config.yaml
n_layer: 17
moe_layers: [0, 1, 2, 3, 4, 5, 6, 7, 8, 9, 10, 11, 12, 13, 14, 15, 16]
router_score: "softmax"
normalize_top_k: false
routed_scale: 1.0
balance_bias: false
seq_len: 1024
train_tokens: 529900000
steps: 4043
dataset: "wikipedia_en"
Below are experts of layer 4 (counted from 0) of a mixture-of-experts language model. Rows are named router (the router's row for the expert), gate (a neuron's input weights, with its number), up (a neuron's input weights, with its number) and show model dimensions 96-191. Each number is 128 + 32 x the weight over its row's rms, rounded and kept within 0 to 255. Numbers have three digits each.
After each expert's rows: a language model's description of what the expert responds to; "comes after" lists some tokens at least twice as common just before its tokens as in all text. This comes from a sample of Wikipedia text that the model never trained on. Tokens count by the router's weight.

# expert 29
router:229091119081136159137150122149144114116132089101178177186146086135108153129156141164122170092117176123181093145134123140134113147098099072160137130110107124116092097190080112099072152156152113115069141196187094161127034104135132097072151120088135148089115087134169189108179162157124108174
gate1:083101127098161152122116141180137154136062184131147139148212117110083105139137143136161144101063107122093173168162150083125146123117136168128077112104082100193137105138095132121145056162104143165121117096078124164180114090151145180146101162159186114111111102178127123143145160120165153120
up1:182140121144170142084107147101099090103191138107121140066093103184104128131126144073102125165119100137120079137089114169180164145134121157141116134123116190109166072149090137105128080122136189120152094126138120098126177112037117130136140117115060131121090096127177172110114116131139128101
Description: Line breaks in lists
comes after: "|", ")", ";", "a", "information", "artment"

# expert 18
router:121149118174128127093170109171144110099150074093183144099193076145076167151172158141108120132074145086135141116101184171111134099081133084098136135140080097157136118137095169108148101141129115127131058122159116127099103097137128145152174094094116123154144128064157169175150102136112207159
gate1:102106116090095136141154101139148070139103134131152178118117103135088104081133153079134132120124081116103130088061129089134111099045132155118094152122127129135154135150163114116095143149078213105127122182133144104158139146097150171150099109072125085101057097125094106124169129177146200118
up1:112137165145149151143060166139091152118182177191097069127164123152159136141120103121088098125146104096182126149154093195112132163235092104095172114134138136101116121092112131182180128097154072176128181080106132114089125082142068109131118144189128169115183117117169113108123129094132095177
Description: Table cell separators
comes after: ") ", " ", "\" ", "1 ", "2 ", "0 "

# expert 9
router:098134080098122154051153132160126074095175124129169121173122079098139109161072178125098116149105095150136136176102121154132126093101099145084180137148088102150136175153154104085103172148128091136129088166186165070148139154089130103128150114149116118112197141146172153187091132086147150159
gate1:132088129112094142074180116109148144177136140129134195112131126123187188093133129107156129138151108073085119188068148153127168144142142204117116065103128121135151146189156156118140117135152114103120132088106134145156166089193112089084133123128134170108204097130098120137119078131185108132
up1:104114142156145130136105215145111103129119159106169170180145132137119107118156128113160175125146081068104122133075097206146148128104114074143135117124146156076135175078089135177104105135127102090128086176174089172195114123163142180110138144112181173146067131124157153090082101154110107151
Description: Score and range dashes
comes after: "1", "2", "0", "3", "6", "4"

# expert 4
router:157151083149168114146091144095138104146178185149156134165141104181104136192162124122082196143114091129141136097115190102126104114116131138149152097164083114166131205143127126109117183130111103128110176060176084167178157078173159163080031161110153110062153130139147141159111063172093106167
gate1:164093166153097094158099078062109167130176136152168166106139117164157172130155128131201143084135118159158141095153109152145111149103111120103069159165117150136116136102104150173124093146151182119123146146090115128141177136199083089104086086069154184176130183069107091099158126118096142109
up1:106136146160093136169125124126105186132188108091176114122145132115029145144133155143160137102107159131129075096171085115171173101136131153121127171092115115098162206084140102183111076118137180170091159161185073084135141098149177082083149092120155106151175192128156122136132146094143094116
Description: Music credits and releases
comes after: "| ", ":", "was ", ",", "– ", "also "

# expert 19
router:117174100118082193135199168091103115126085133127183123101165172086160169159154135169143090135124053129168159142117081146115113141146123083125142163136108063161131099155136143133092140164120106067180075166147070097075077145155129156178140099121143077144122114125141175160148176117093131139
gate1:133107161054168147173130123135136175125112196145168185196097151121119191143091173177171099074114151092107153106115133125209115095162169122105177171109140102164085093167125136160189072131097154139107132139135173172110111160132105149143076123104133136146133161109102108150108089150120106092
up1:092092093219106114115146089108100108157156056080137047078172107150139081080145116095112142106120110135114094125155135160073139123078125123126156099126099138083134149103148103107073143075143161133175106092123113164132142086095139128173190127130080107136115092109172137142087167098140128180
Description: Numbers in stats tables
comes after: "| ", "201", "; ", "202", "200", "("

# expert 7
router:167138137133178103141115112199057116076133167113187156157141141084155132090145075101100131126135113065153159147119140158113122151113112102132096133145161118126158059181170118084177119105197134114175077130146169175136107146178141145133166094129134148109194143138103139160036169089152122110
gate0:092132089168057159121051068118142094139101150144111095083123197170105140133081121164135140187108191105181095139123072104145119186113148076157067128149127188143160076113090127105083089166122148206107106102190118160134124109133125127163132167103125120122050140108101122100148123097147134119
up0:085111129109139107128170108120149157127151167070106115121188205166072160130109088110135091166139165077138079122173160120192144132113104118106128108105148109066134077139122156137131125163180169220116195143133146103126109159102159097178103130110082108097121119113136168129112121047104147090
Description: Place-name words
comes after: ", ", "New ", "the ", "in ", "of ", "United "

# expert 31
router:102164106169137121135071112119166124137186130126152134064163163144161120135115100113199181143149104181163107124094136120100142117122076174147173130106150057151101136172175153104182119113088141147093113164133148136089135099180126176069156131088070080132117154099159201114188094110142140156
gate0:100109039188162141100160092105190131096108157092078129157152136164126144124129124086154130103146164122117081095149158217132150147065103196082149085125153147092163083173087166103118142144113076111127153087101159155108122075076114121071117133127120166122145133103158151138130144165160160159
up0:169143170172110131092132122176074089107124137199140133124167107106070140072106099187084153151156126142082149152142118126097098133131117082173101131159112125125198154144129137169104062126122132075114156103091103093176085157114104141081157125134124094098079157139145035082193132086132155125
Description: List and infobox markers
comes after: "\n", "\n\n", "\n  ", "Preceded ", "Succeeded ", "Kingdom"

# expert 16
router:080154159123109104063101184076142122083080130109123198146125162154170109100065169141179073096108214159097087113139070101146124117159114138114075134071101109140142164135100153120112152084149131124110106146060152134136179139146127113122124081103080158105153123176158158080140064113118149144
gate1:119168121052089179122127163114128142059113090165170167110153107210113147156108142170143155117127076162133155127137177098108136189214159087049095119138157188134142117127160111159098085095076142109144135124122171120149117137141159141150125203166141108154152093139155102097136127127069190091
up1:132167142075109136089153167111130120083133065110151149103142123170138130170126120156169181156117135168141165165103204094108087136174167126052102143175099099140115103137106087064120097126129143107170173108120149092149104116204138085157176139117159090167144114135141143067146148167155175070
Description: Coordinating conjunctions and commas
comes after: ", ", "well ", "es ", "ers ", "s ", ") "